From a checkpoint of a small mixture-of-experts model trained on Wikipedia.
Size: 12 layers, width 256.
Training: a variant of Adam for the experts, 262M tokens, 7981 steps.
Below are experts of layer 9 (counted from 0) of a mixture-of-experts language model. Rows are named router (the router's row for the expert), gate (a neuron's input weights, with its number), up (a neuron's input weights, with its number), down (a neuron's output weights, with its number) and show model dimensions 0-255. Each number is 128 + 24 x the weight over its row's rms, rounded and kept within 0 to 255. Numbers have three digits each.
After each expert's rows: a language model's description of what the expert responds to; "raises" lists some tokens whose logits its average output raises strongly, later layers aside. This comes from a sample of Wikipedia text that the model never trained on.

# expert 4
router:119149130143139163163123100108094135075094147165151090139158134166125140160128117169118127102093109138133169087120111160138163129142149128127118146128113150108126088118112166120116122136104122171130089171138144133111148155137117172118113152116096157121152137137141116112120101086148081114117128180112089153101133143128165148113142125122147115083140187104127168094149104080152123113132130131146098099113102137055175107093093148139126142147133146143107161147146103161104147116115149145123177126136125107117097138148117137132087134146120126128158156085115117086212122075145139131121115138161146126101141124143144120151149129127127142125115151134144143160129137135142133164110116131118100154122104150107139115118092086102120105143113102142089153142119136110177130083150185
gate3:112135124174084133105120094150091112105132078097150110118108126078128160137159154126124117101121108136091135120105090138143116187136135123119090158146136076122152109160161172109107112140111157139139118127154156119140110119116138137127091137126131126149142132104101125154103121176123119116120125131161103156164135143115138111105148122118112208101103152103122119117154137111143090122132094127153109117138120153111136176116092144124137092138151114095117153148151073128124154107122124151153133089166113149126075102141096179130142110161111125138094157111092060130162104170147175118140156107153097118129155170111120173156135119104077118129163096089110121124132177123131121166119141167119116130108117123125123106107095122095153130115139112097156129131104076131141147128147108
up3:139085106127085120097100147133123104162087147113146126104098116123070158127130130143094121105141150135160145186140059120107089136088141138137153130121119118146135131117104133131155116129144145156155168151133070081118186116155105132161156113120136114169114129094112133121143172133116142121087159142109155139128115096118154139154112094131155132162151096145127126168103122161093139143123121064153177148126112152126091115116133133107138123146097141143122160147115104175121127174143080096129126111121119094154137136123178121109140197125107103126116142084122125110120165133095102102126127134132129115092133102143098097136088149162135132118101095103159104133157085133088169132161129114105133101102135133110160114106133108154130122113126097124146147174126114133123111164098140
down3:124106144127101137099146095102105144174129130132150132167151149160139163160143141148186144159173113150075123174117084098141127100182130142154088070120118090126093122109148109090097081135097139116083102109158141160135148135089104136157147138146120119137099082108106113139146147123142107154144090127140123101114136145111109141139150114098123149155179123119096129108120178128149138152109133086123122140107151133140143127206126158115127150151094123095113104134141127084115125142112147098129144143152114111102184105122136135133106153110133100149135113120108126112125108129145128116110144119127180115138118100126157178146155095138136147101142141132142144161057156130136164147140072123126143139117121133132161148091122114114092098156134158161125099131166080125128139135127151
Connectors and range dashes. Dashes and hyphens joining numbers or compounds (1999–2004, ISBN 978-0-), plus common prepositions and articles such as in, of the, until.
raises: "1", "5", "2", "7", "port", "form"

# expert 19
router:134151129154147179141137097095108117099120128133161140160119093140131134128108134152164098098099119117094152088112151166138137153114148100184166113135144135156118136110122115134128141065140107209123070123143133136125111138145161178119103137084133130146149157114145100088141069094142125108114170141112075140163114129076116133148137112102101113137106188104104140091143120096134122158126152110125106112123137103079150118113139079148129154193117114165141092150181128130121144103161144135117187131102148122119109125134121140146098128144119151129137117106114097098160145073113123120143113128156123125118134103129108103149131087105142152124114123123160137166106148147140141108092155088111096139134127127111128097129087133137144093126140110148151166128090116117143137124138141
gate0:132118158136122124148124153160073133114123175126105129144096108110095143158145136146135109190115109170112129107099141144127099127174152112124151154136086113134125130146109167110135135089122133165136097114130096135114145122145148143111109153126164167154136110145152132121198164137118102081138152149119095119160139169135134104136098111080154160072129129108106151156145139082108141125150116137186117124106171108134170166119118111102142108120098168100131144175127122113130124117163156130150142144156147089134148137105085148134096141174136151115123133093169114098095153105087179176143138155185090122117132113081128126130121124061139145116129107155100144119143147135094145169120151087118137126112137145124165136132089132129116134124130100128138128138086132113143130122111139
up0:122124121136142139126082147190122162135143158123125175115158135108117135145121163106117155131129146118104147101119126146093112159139162132156098153167102135135135187103122140111133149172121167108120130126128176160118184146130121081150126097127104149167159136082122106172158134123117103133120155139093185135113093147071112131127129140137106114152134100138160134148147159157138159104172153119079150135157103123137085123120124108111071133118097134135155160098100096113130155124144161146135110129114078142147175136133167143100139141104090119110079120147094155142155115128146071123130090087122124103127120118103143106097086109146142107160149133134148148107175128118131119134104106162140114074101141155102158156137142120129097126144123112155151102124151151146141121116136095
down0:098139132093158138112123114119145120111143188115126092163099129139139153124149100142103094128125131101111166153144157130138124129156136126157123096099144087183167110158125152077130159078095129138120123146121157139135113145164105117124118178107107130159142121109110126155163153177142088138141120175131105136123150141122141104153085107122153149152121122137092127148142150129101113094146105125164125070109140140169140148140125146137115167143147150136134107127146156138111143148078150103082195176125116131161104117080149175151149144143152127136121134099211119116101110105169146133118097140128084121102148134121179133128082115103149120135093151171094107123116123127107144129134136155129170154113119136117156133127117100102115124158153152111146101131146131159124157154114163
Day and coordinate numbers. Day numbers after month names and minute or second values in coordinates, such as "July 31", "September 13", "6°19′28″W", also month names themselves.
raises: ", ", "–", " "

# expert 0
router:131155138121120167127078099121062115108140129138120150139137113119147156127134148120161132116115114123087099120124103140151166161137134124144188133137110099175078146154094104125125167105121159198114112143154143122151134128121136133110112105068127134145148136157112129106138118122108109123151153119110104131143135137115134142092137132112114104114124142091105136136103143117134151148120119145160134091118111084055154100101097106168137126140125073128108137142134106145168151118152142110094190125134100112137132094160106123098129183110125168137124137108093133067156145113121173109151141101168153182122120110126118145171109137124112101115128130123126158145136110143125156127116128083123084152074128146117153094093109121096133117161109135128171172165151081122141101137122151
gate3:129105115129112135120108121128108167148115142097152107119123080104099137089121135142150155173161129114177165084110135141078119154150111114147095154122125121120121131146117114100148121121139087140144113096160144126086136115162150069150140112113139188126172141118124120158166117104091125137128119115141130119141172139127122145144124211129105089161174107111098171115116173140161167089128099180131129162122092130120116174114093160105149121113111138097145116089126121098135116167147147129149129136123075087131127117176125122113141151154136114137155116101127131114188138142108077100133101143104119147139107131138153111135107144156116114128125128117107117161123114121109101125140133127091121131140123166094123094096077151098111121142097112132145160170138168158103151134127168
up3:127128092146151124109135121121166137124095151099072136105073143124146163133099125094113090143121120115194122158147103090141157114099113141118151131077133139110113121155133136118109110154105117154158126128134151129075131131084102124157136123179141121114142122145114117096116135101131138124154127135107153146113086125117120119150123114141147111115077123114081082173126095109118118086095103153111168095145170157143111118125160123165137138104133084155143125109126151106113115110122109137150140108153187105103092141099172125093118111158104139105105120141133130120095077129127133109124131178137151148164163146149148185111103118129136087145145141098145131136133146139133139098150109175079113150125082133100132154079150096091141181148148131153129145135144086112173129120135106
down3:142076147098145126122154132174111132142119114174113127159092132148126131120165120173093140155122141076129138139121168133186145166125119125158146085113106094135138108095152121080142115172131114124118147168151087127148151122126112097104132129109168152140096147121146101116142149107084103135183133115107120098134154119112141099135083152108088097131141138147107154105145099122139116120115121160111123151116138138119160095175105118169134154162131134123125127114147165100133121095149125156133144116139145100100115177132156113130091169135174145140109127171183115145111121124119136147136121157130099123090109187098112155123129125137114116200114168118122089143116124122153129115155140069127122101136107126175105146112095100123143140091114150082152147096115147164106155122109137
List item openers. Dash or pipe starting a new line in infobox lists and tables, with the first word after it, such as "- Born", "- Industry", "| Gold".
raises: "o.", "is.", "is,", "e.", "o and", "o,"

# expert 41
router:109133157121096163119097134111087112099117123163137164121139131130168158103121122134174115136129082159124150123124111128158140106074128111139138128120117141163169109127105128117097133096135146195143114142133133120133130155130086159104131136102116123126175130133112127138096107105077078102141121137118090113128112148107165178124160190096108129128127149125147192147093146126163172154139103171128115156135091131081159106084095149160090111144121106127114138105160125130118151131125129141090182127134131103080135114142126107121121149129124131165108150121123108070159103101140163141095120121155119143150129116129142152144145147114129102128088136077135120140158115175117123120094142091144107118097097119092144088106098104105088091154137114125145190121123125101143122119142146
gate2:104124100165141122104103156115094167117151137126156155111118120150120097114098162148082100097113173086133154101155141143102108125124132129162125130163166148067105158111138132135124150110080143118140104111141107165096113081131125194132154104084109120101107157144145158133131105125125125121110159135132116120106090177115135110146079119111104089113107184150127145139122136147154137117171124099126135141154146100135150137115152131137138124090122136086142132112077113168113161183150129145119129106111102135105080106098160161097137125171125095102157107135178137172172082119121090138112148134163111132111113127154125093124070118152121144138142127140134126125137118117138125121116151129111153142113127148103144133138140103167091087109118114147112145159133075147118146139115181
up2:109130119130117160155139144099097132123166177164102146094148151123113122117085138159105106123149157113117142084155179114099098147122121142147090124165136091116134132159137133132118152107111166111172142123150130110105095118159124161086140173127115134119118127150097169135127101112098135131176124090140122094106115128108121106115109147131104118132138140125177142130083158126161094183168110120151121161137200094126161125138129162153131082092130099125091130089139134106107135159145165130135102150158133151132103111134122132135200165138171139154114116152171137183213107127100112130109139169122125132118156122156133143142141134147105148098106134127098106120146120137092139107102157109129146085157110145126142139076155114113120103107149130131144129150127138115095131125117131
down2:137163108147160156128075148129140116141146142136125130101111090118127112165157135104073129153132158124105114102135125125124139079147092159106127123132117094099096125131171128114105171123127111098145196128144143137137096134108118136144130119162138157133077141141143091108170089137151186135135134097099133110127106151123096154150106124088135126157127117117131124114106113118148093134154114135129157148117171145176161102169136112094141167136170187106135113163134082151190098116124133149091035117071105163113102139126160152157133118141136103103119147128110144210114123130122113093114166142143151136123138131095111097101133112135145138146118148100131145143154135168170123129123090126150137106123131138134133135118123101152123137132110127144111113107141132127108139097100118
Mid-word pieces of verbs. Inner and ending pieces of verbs and adjectives after prefixes like un-, re-, dis-, such as interf-ere, incre-as-ing, irre-press-ible.
raises: "b", ",", "er", "i", ".", "ing"

# expert 10
router:126152122111089185127119097144133136120118124115105157119128084160146140117117147152142102147091136136116153103095151139183133137114132086145153152124125102137116100150148136115095133110121116218131139162146128114123125169154110132114134121120111143122128163158138109099119077089144087119147178107109107165116073144077118129118189125124104111113121161086149142136126121093102143171136127154142135101102130120136141098116106129145139130185132100147121105143170087150144173134127121143114174113129135107136090116130095135139112094163124166126096113132148103061167147089114161169110170102167143139117179117106156151119148112108135146140116130105146137103151161145144130112104170116142108130119143103123122090124095126119128125135121110131123161148115109101166137110183141
gate4:131123131108111126121096088140159136149105178142166144155128134126115111114112128151131146122114115122136125113095176147136082126175150133097116157171135106137073152186138112132152096149130078116161128130100099119193150128157106146114114127111087147121091161139142153133137075151137124118112122079101137117115128140121108120138161115152124150127149114079133122133144108117114149160180126113160113105134084128164139136157119115145138111118100091066120112183188120128130133133138140106115112182102143124098116132101133116092157141129158148111064144155151100100116115082145130118130108097139155149116134133127107093121139132137094158116124093134136161128129124178116103093125124115121142104145145085118150094108136132164139115081155065139110120158151121094122109120124084
up4:069142133128183166093120167089113121139117083119107081159106122137118111144115182165135146132128162118154093160116136113131126086164111124123104131104178081116122098107112122114136122143146095114146147113133107137139098157159135149124117111122159134111094149125115120106136144125107137158151184102137111145107177140139143115123129151129131114177143120153111137149113137155163104154081129081114135132137128130120113104157118110126174119129094122135101133142089106116104124094110137148116139126142130175112119109104121111081133090088114146142156145105154173152133154144128135083127136098106137166136101161104112193150137129130104145068184128146104111137166125108096127145150163160130141134122185169140150160146149137155098128147136156086112153092136123146111118167159119
down4:144134091103133137146167102135119124140107152115104147138152116121138131148128107106136141121117127128135118118099091165098157128055124141127138099137122101140140124137103088140102168126150127056107142146156104102083127145095147107111125106126155145140132129163191120141142173135098120123117109153059164134127160116139141158186119142127098149107106139128125114152122155114114085130131116164121166107127122149143156170152134158131106092159148125104113116131143117153163175107098097159148037120129117110122102109107086115159128163156122159112106133113121138141153163144128126114126160123103123112108126118126146128119110098166144090096156118134113146071138120149107151153131105144132132110048094115092170166113102164135153125150119109130149087153129120105138115111137110
Foreign name endings. Final pieces of non-English place and person names, especially Slavic, Germanic and Turkic, e.g. -ski, -burg, -ić, Meiß-en, Christiansh-av-n.
raises: "o", "u", "at", "ens"

# expert 31
router:112116150136124136161088133124090107105146109129135138131126115111147151096112133127169103110124160130103119092155097144156156108115167097145106146149138115160129128114117118103103128089146134188129091134178153100142106140143130138132093146081135141148145117162178131140132083092161109114160125131100122137123143131129119146115159128148128094137103150093130132092147125104161165131136118133126125087087129109065139101062110126151126134151099146114104129143154115129171141090088122136079199156114115129112147101164109171130142159181112138148098113142079127068144162124105160156153120142152161097116116123129105112124079106106123117166115134116181157126157121132120132137158137092121113136124125128113137099104081104092122113148104133151116152152113090106165140112138153
gate2:129128141126159142075099114197093117076150139111135121158146142140129141135144143117122164096145137126108121128145145156149128104146168080184147172095120114162128142158144114193139113119095142126119121104112114161159139138148134129120124134143137116112174105121165153155117140123135118129142156139139124140107096135118119091144158146128125120104129165097125152132139184142111167128125091131126084113154112135089092186116147071149135130155114119092159089115129140173157131137147154153113140097131120119115123111122075111078117129132116119101111114156156084121125144114161105100113143139137151105115175115147129112140165076136126132152119141086126145079145157116082100139130163161145094147094105156115130158109119124109105099156135114098128130183097157143172135136167113
up2:113127145085155135138108140123136162177124096179084130125123114151157098130154124144111100167113113120155118125135129115142099108150083130145086126141150112160171148102093150132095127094083137139158159138133158140130132117132138139148141154142107138185091157107145090110116159112141161126097145114138119136182122079108124154144171160141142104119102108113102157128116097058152142059092111141103111143114109170157138093128157173106091091125149123130127103119139145120146119121163138135138152135167102130120110133130151150138123126113129137107139134129123128092107103109115164124133093088170112160110096146092148112130141170106160116098159148148123093124134125097134155113122143078103127149101181136078111103144104161130150100121120161120145135100138139093173098145141115
down2:133110078105114106123098117147158094126170138106132098129110132150164115138150142121061125122147118145124139088123125113113118174108143122160117127127131116177168153107087084116139145133106145137090130179128090133115116149096130057091156127111107152131149073120136092099152144130146127124112123123134080114099122063119130118096125121140168102109125135099156132135126153125123171137158162142091097143174171110115126103093133072142115117156151133115143126155120101109156160125121104135134184146115124105130147149134166117093118135144124125114141072137117119112158123151078154138131145108137141128144127124120093148146129153105092134112116149135165125115147127116159150129082138128083132158158166133164135079115151111128124083172185114132165154137119098103138137139099112
Paragraph breaks after headings. Double line breaks after article titles, "==Section==" headings or sentence ends, plus dashes and "- Website:" in list entries.
raises: "-", "- W", "- S", "- A", "- ", "- H"

# expert 11
router:124114160118113181153138101135104089103100114147136129126147120154149132120172122134155144151104103124139138112131121147164186137082138125150123144136161133128112122144130179090120159102096148199120081143147155116114101150182142155146116113099095147146162165114119115102138113133161124144154122147101101136160108151118152141103140161105123133129127135121130176110114157092148167139124128135144110145100143134103183099106092120165093138172083099130096097122166101119127102126158122131099183094122121098143120121155118149136127105161099145133123149095101082111120110069146133143129165148170187127111149123126130112128135099122084133130112120089164122180146127149124140193163127117125086126141105119098131112094102142092132133106101109134136141149104142121139103139147127
gate3:159106153094125195161122150141107116122132158121145125109143117132152118102169142145124128154143090110087127112135153129147191140107169130181147169110136127099097167124122143101086092127112126163111113140096124142115117150129131108124148126123136114097149115134098175125127113089111134117146159160085094101159141168114146183131143161133077154153098168133102106141132173105161116141176137110130108140144118152112188115120098127143145142105130133114137152096161082159155103149135147169161136096127161100170151078088101157117115079103137126139099136141122081145125101125120153119121145139109122128135137167127116164142171126132117125118131096142110133153150118129186142124128108101111100166146132143165126123126111099106100162167089135102108126106154141118114148136120106
up3:107157095148145086097107093127135131137069123131125195114146106125096153117127138151152112120081148105172133127156124142100122140127153149107124126145081113098146142151107147130109156102142119147162089164129115123116128167152106128102124158129128160159181144138172104137129129114129085145119132127145133171134105093152101126092137122152088104131140152097149134117146084108080138112119118134124141116153142090131120082115162100121100112164144113124110055166086142120166157170127145134132133096123132113105080118147098122103142157120111160122147127080085159126146152119113128151114117161179109130079168104152151162159124148138114130169132164101122137152126113144133134102121148146144151099125097126112088150134121078141152085145128097141132130113111122089166093123129154
down3:130165118080128192123158124143152115103171124113146130138154101143143103112162115166086173153150112115133102119103124149120141129091094126132106133086122094172131108095133105117125151132148143141129118118136152179141110139134103118139089108156107162111125082108148106089116176150178072127094113108138138124127103092156146129166144132169080121159125156122109112106110150153145131153167108154151139087150130135160141139134100153158127159133158107160135118111128123132158149147098099102095128120112093114072113136104132134097104084079118089114110125122124117169163115128135140156106129125139165129173126170149112098140143149111110156119096099138097153141136123138103115158111126106162132140162150118104142127116114128089107158175112116123145134096126166108140115155176081
Directions and year digits. Compass words and common nouns after "the" or "in the", such as north, south, episode, governor, plus the leading "1" of years like 1943.
raises: "'s", ",", "om", "-"

# expert 9
router:088129103091148151150124110142129107082099141179096131149139115138171148165150103158146130134128126108128157146145094142143180132125168098139132127149123133146100107102110137125157117142139138181114089141151146133141107156098147166126123143134124126123116132134145150095143108097156105128128112149104101119099111156121130161133153131098153086100093166105143148113117101072110156146142145161127099124101124105055179078105127134170116132183096167150080123115156124132135146154154132150080201122134122088111127125102099134116109111159137146106138118131129142070169127094114146132107132135163126124096133114143165122141126114095142135133134141129167145125125133158127155165137110111133074117099112123117140127129085111074108111164112098155121154152144112094146109125165140
gate3:137113122107110134096124170130099157147133094163114128122128131065142147145092130155130126132152127171128085124130067160117153100118182149132127073126123116121123146120111144092130115110154165134124172177114171156116094106134124122139148089119138141082083168150130126105142163128129125138099143150113127140120150125114115174142105123126129135136131137125110105138092156110127094178111166135148104114134096133107068150126168102145167134117175130144117090158152126105128130126196115151155157153133130092054144176107134130107111118109131100132134155136148147136111104106111113146130104141120153145132152105154159140141121113177149113087128111117122091128101137095092115119112117080134124117110064141108171113135101151127141113103142126138124163115148149133121100080119171
up3:159132107159120121082104114116140107149156169142146138134118085110105118103128137164104145118075138133126138136065163177144139110141111125120147127090130106143104158119109132164125144134129150124150123135131107123125130125107103121163169131132073133123142089119122103147116128124152127125100127137133104138084134139044152135150142126094167104128112150110105113089111124127087123133130113076127150077143147116145106160132100095114154182125116175141126128153157128151132168112129152151139101112129135141119123084115128095152144140100114128103122088117137155138141119100131101106100131111104065130111078082143112139168113164188151146133150171111127110095115177134155136109107120158119101142133161136148151128194132094132128139116132101147096135165136147184149132171105150
down3:127132147114079108145089121138148171163179132147142128130106134145137111103150168111171088164160167152100104104155119114165162107110143131084140136126123132106166123131102103132096144105146127175112157151132145147126119124140100124127137102073118095129138138127124137103128114130101130164130160114124175126132133130176137151168144148189107185156121127129139122095117147140103133141150139126130147120122129142166111104157165100141155106108142125149129176156130058122142104123129099121085134117115129098124087165123123124136162090150145180124151170091126148102113130133137137157142163133127138142130130103123133153086107165147140101118097154094074099115130091114147105150160154084161118109160122091116090101123130155115123103096162131133150139097135119097094112133089079
Separators in numeric tables. Pipes, spaces, commas, parentheses and dashes between numbers in statistics tables, scores and coordinates, such as " | ", "% | ", "6–3".
raises: "s'", "i's", "u."

# expert 17
router:141131115115108158166117118159143118123140125179147137145159125141126138114152121119140115153133102107089110134132132123152167120106138093136177115137113138161129121113088142090143117123101150205099102111142162136128158167129094159122121175091128123177173119126132093093128111112112150115143129160105098134132110142112166168141151123140142116147110143118103158149122149107179150116121127171158123107132105118054170120106096116130112166165137133140134103111140138116124144110140129169127183093120107106090147131124118132175101150157116133129082126085103135095148123088138135137112116151146152170123162092138133149172134107101133137128093143110147133134154095160147115149104174091111113131125130146114144108082092121081115115129136108097154152116096070067121113107111135
gate2:114106101121111129102152120117116118125132131164103138142131117138118155140162135169100141135138149099163106125088137109179143101127127165144114110111145092105119120176116167094147126157100139164138120110098098109087148096131126161137116107130092111143068128102133098131149069119147143121136117151084134121119137128138166152129110117103191136092112126069148125165166139182133134128156122095149105142103116121149153142113105084140158171125127209144146092133154121144134171130146110139109101157111090151183143141125145171133128122163110103100110124105097129123141170100125140152098153087139123161110132121107145131138142103139138113136096116122183161122138081119148068140130145133140094142100139122111123154105143094124117085124141077112087129112113108154138111130129138
up2:117108090128107093108151138160122121137147127124080143131154131083104113142151164115100155195133164083103130148069131096179108112153122156151093156109155104173130134179134119123114108147160109137143145093111162094106131127117090104138141105103099103144120140120125117132123126174089144118096135117100141126152142133107132147151139139120103131105137123108136152147114172158146137137098155138150125147125105164132176143154127100138134162107099155145129135089101136110125129100068086136167124138142109151153106132175133108136115161157117122129140134123103132138179165129137096150122117080111104191146119111153140115143154121103111138165146127155125152099168080117089081144157151135113098111132135118137091177103142132140113117133143112113128104116104084178136082132121106
down2:148087160139126121138107149140078133130150146141105142119138107112068116108120112108127159096143143146099123122117124133138173125093121154148137139117137148177165135109143144139119127115090083112098164115126149099156115166115095106117121117126105091124126164096139169135070133136145175107136118103107169129136129133095155142123125118110154169157130148117121084113093171139142069139117142151106135135132126148100134142111137184178125098163101129188128112078109125133134093145135149133174138131133075149107136135110135109115085112092126115147088133169142121123151121070173125069121110128156103122156138156136116106144103129161110112111143084126151152125118141133123060127136185121105124130158155111107114133144128153131136140135117122157104131112151142137156163166128074
Year-initial digit, word stems. The leading "2" of years like 2006 or 2011, plus first pieces of common Latinate words, such as form, design, develop, loc.
raises: "021", "020", "006", "022", "012", "015"

# expert 21
router:127142148101108162142134132125122116087120119132132108122149115157159124122163169155144154095129115106136156112123107175157141128131134105153159141100118129120116108115074132114078161079118154192078089140184156117102127158130110143147122123110119140136141126156134131140142097074139101134156178136120119148090108155127126157102145133140108087147127169085134165127113089141136137132110151115122126085066106127094133109123116129168130125161118101127147137118151092152105122137135115197066209096128105116107102135123109131108123140142116170160100139095115118097147096078144153166141116117166143127119126110144163134147120113129123147133108144099148158163082106145160127139139167108154080136107136130147139116137109117117124126120125139139123145136109103102142130108188149
gate3:112122113162136113161047138086116125110096155142120131148118120111145111171113140155116109110114155123158070150120127130078122140135109134132155146122130127115116101111127160124150131110154145124101123131135099100125157128150117114171138141112127130124131104097158103145152115101095136177126113110148142134151157145111146126135113130185113078102118170123161111073107161127147121121123138090107113139070107158104130162090078163149109082154114085122144116156105087174089141109115167147157118115063111132097079143133083132075100080164104133135150175100134118103153110110143173112161117128112164140142117116112113117100146135148117141150119142129178136126134095104115124114126069150152123123153151114105140109133115140125112127106112127144122144109119121089124124154158108
up3:170077160127158112193139174138120164096110102129113153104148157136117093116148111102096095146156118121141143161114135082156117148119132167187136118099115157108134096127171147104125138127140125132149117147134100168122101125109111129139147158157131125124103126123095164129113136128165144153133139148124114101132121095152166142081116134110119091133167140136110166145127147117160118129137111121118132132086112095169128121143091112146110178141127122116112122125111102163119130156158111146120123137090152142111145076095121140104115079128131158109156161124116144115100145118149139103147131092135138096113097131061132126110132085110096107060121152137145086099105123106123128197135120101153118119111126109130127138070109077133098118107065132137164149141109107094123113127120162
down3:120130105152088136083061124133126107129136095092127130137126118151138118115163131119150120165101166090098124167141101117118147097123088119153147073123135145090141166108092118127163144072150125055154152170154097130108147140129093109129141126105130085136123148140146122123135181143049110094144121127128143140147155119098116167097145114126113146124140123094125103134136136106161107185116122152117156105098108128116120116115170123130108140070121133141141143106129101143140130097132136172163122122144157108131127115132103119145093149118140123166151108097143124155103153164141120122093151108149112107118125116088136136122135112090129096132134145105149092157120100150117106152091070126097140187091135103126094103154139176098103122143130118134132157154116155078130128134123150
Year endings, place completions. Final digits of years after the first digit, such as 1'852' and 2'009', plus endings like ", India", "United States", "°E".
raises: ".", "\n\n", "\n", ",", " |", " and"

# expert 12
router:136136108134116167132094112096080118084113110116106152124134114128135118124132118154199130107110145108117072090123120156139145142068137112166136156160110093113110111147109131113104164130119125197095105109109136151131138170130147132148108122081125135159118132173149141081160100093113118135127135123137108164141153129117102147107120139108102115150110180114112131135115125124116150149126141145162136072097105085084155107111126110146133136168125154136096099139165135139176156153152165170100187102129122089096086125134135120151135083160134149122138142084120121090164161124113145158143152139144145149131140116107144124133136150087142124159112145128152126143138134137140136144146172085129115156131146127101120085091114084122125099140104106124151162169150085125146126133172135
gate0:128167157124119141119072093126074165111123092109124120110155113079110126099121083113143148108100109169175122099124136095098115143124139081174131143107156151098144121118154145094086155143100095119132117115136122115125160124150107100093110103150143106118141149151090126167131134122100145142064086121158165152125145130128128130116155145111072128162141136142114123160110141117161130133135138118172128137140130111121118132154102128158131084148163068126126096106117143121122173134164143166057134103119103088189109113166140102117109109133108096128095152111115147139139143131154100131124110161138144169142098127120109126131163141154098108123152112115116154152151138135150145078145091138122088124127097126117144076097133143140106105080138114112169127130133122143097124161147137
up0:173138123076147156120135126124148132110102114117078125139179110086089144113130153148127135150120139088127097117120135076144137111128124152187117127151119153144143072094129087093130148113098160135152143108114167121121111152124139126130106169133125101132138119099134136115144122154164131125132138142128126149157140110146120129148171165112120113136155107142148122102105124112123114144143155109128118146127163126087135119128096165091157104151112140114153106108120118129100117165144088127118132134080086127149121143104094123121102124140120123110148152116091155149114121119105119125124136140123157165155173130125111126035139154179092189150137189152117126169118156160147051121146111124161124144135100101112122146100088140160103144106145143071106079130117145106110145108143104
down0:121116142146116130136134162114096079105119120131083155165106132151127132187134111083157105138146074109146098160144123098154150147118124127116088116171119099149105152148119143106092108119117089072108123178114143091113112084088127156093149117101112167146137113088144146136147138105120119126121126128161118133135110163132158128137142159102141119122144122100186112106131139106087152123157150112128138146131140119189165142163143111129138131128129120136147091082112196116138112147119127112129089146119104100156092145123119110158128104112138119169144157127144124132125082119070092126148093164125116186149132118159166141113139136152122117074127101125122114138142146104115126084129156119123122141104081092103134164130074101150096163105131135096118142126160103139129125103145132
Infobox field labels. Field names and taxonomy entries in infoboxes, such as "- Species", "- Family", "- Born:", "- Genus", plus Latin endings like Amphib-ia.
raises: ": P", ":", ": The", ": E"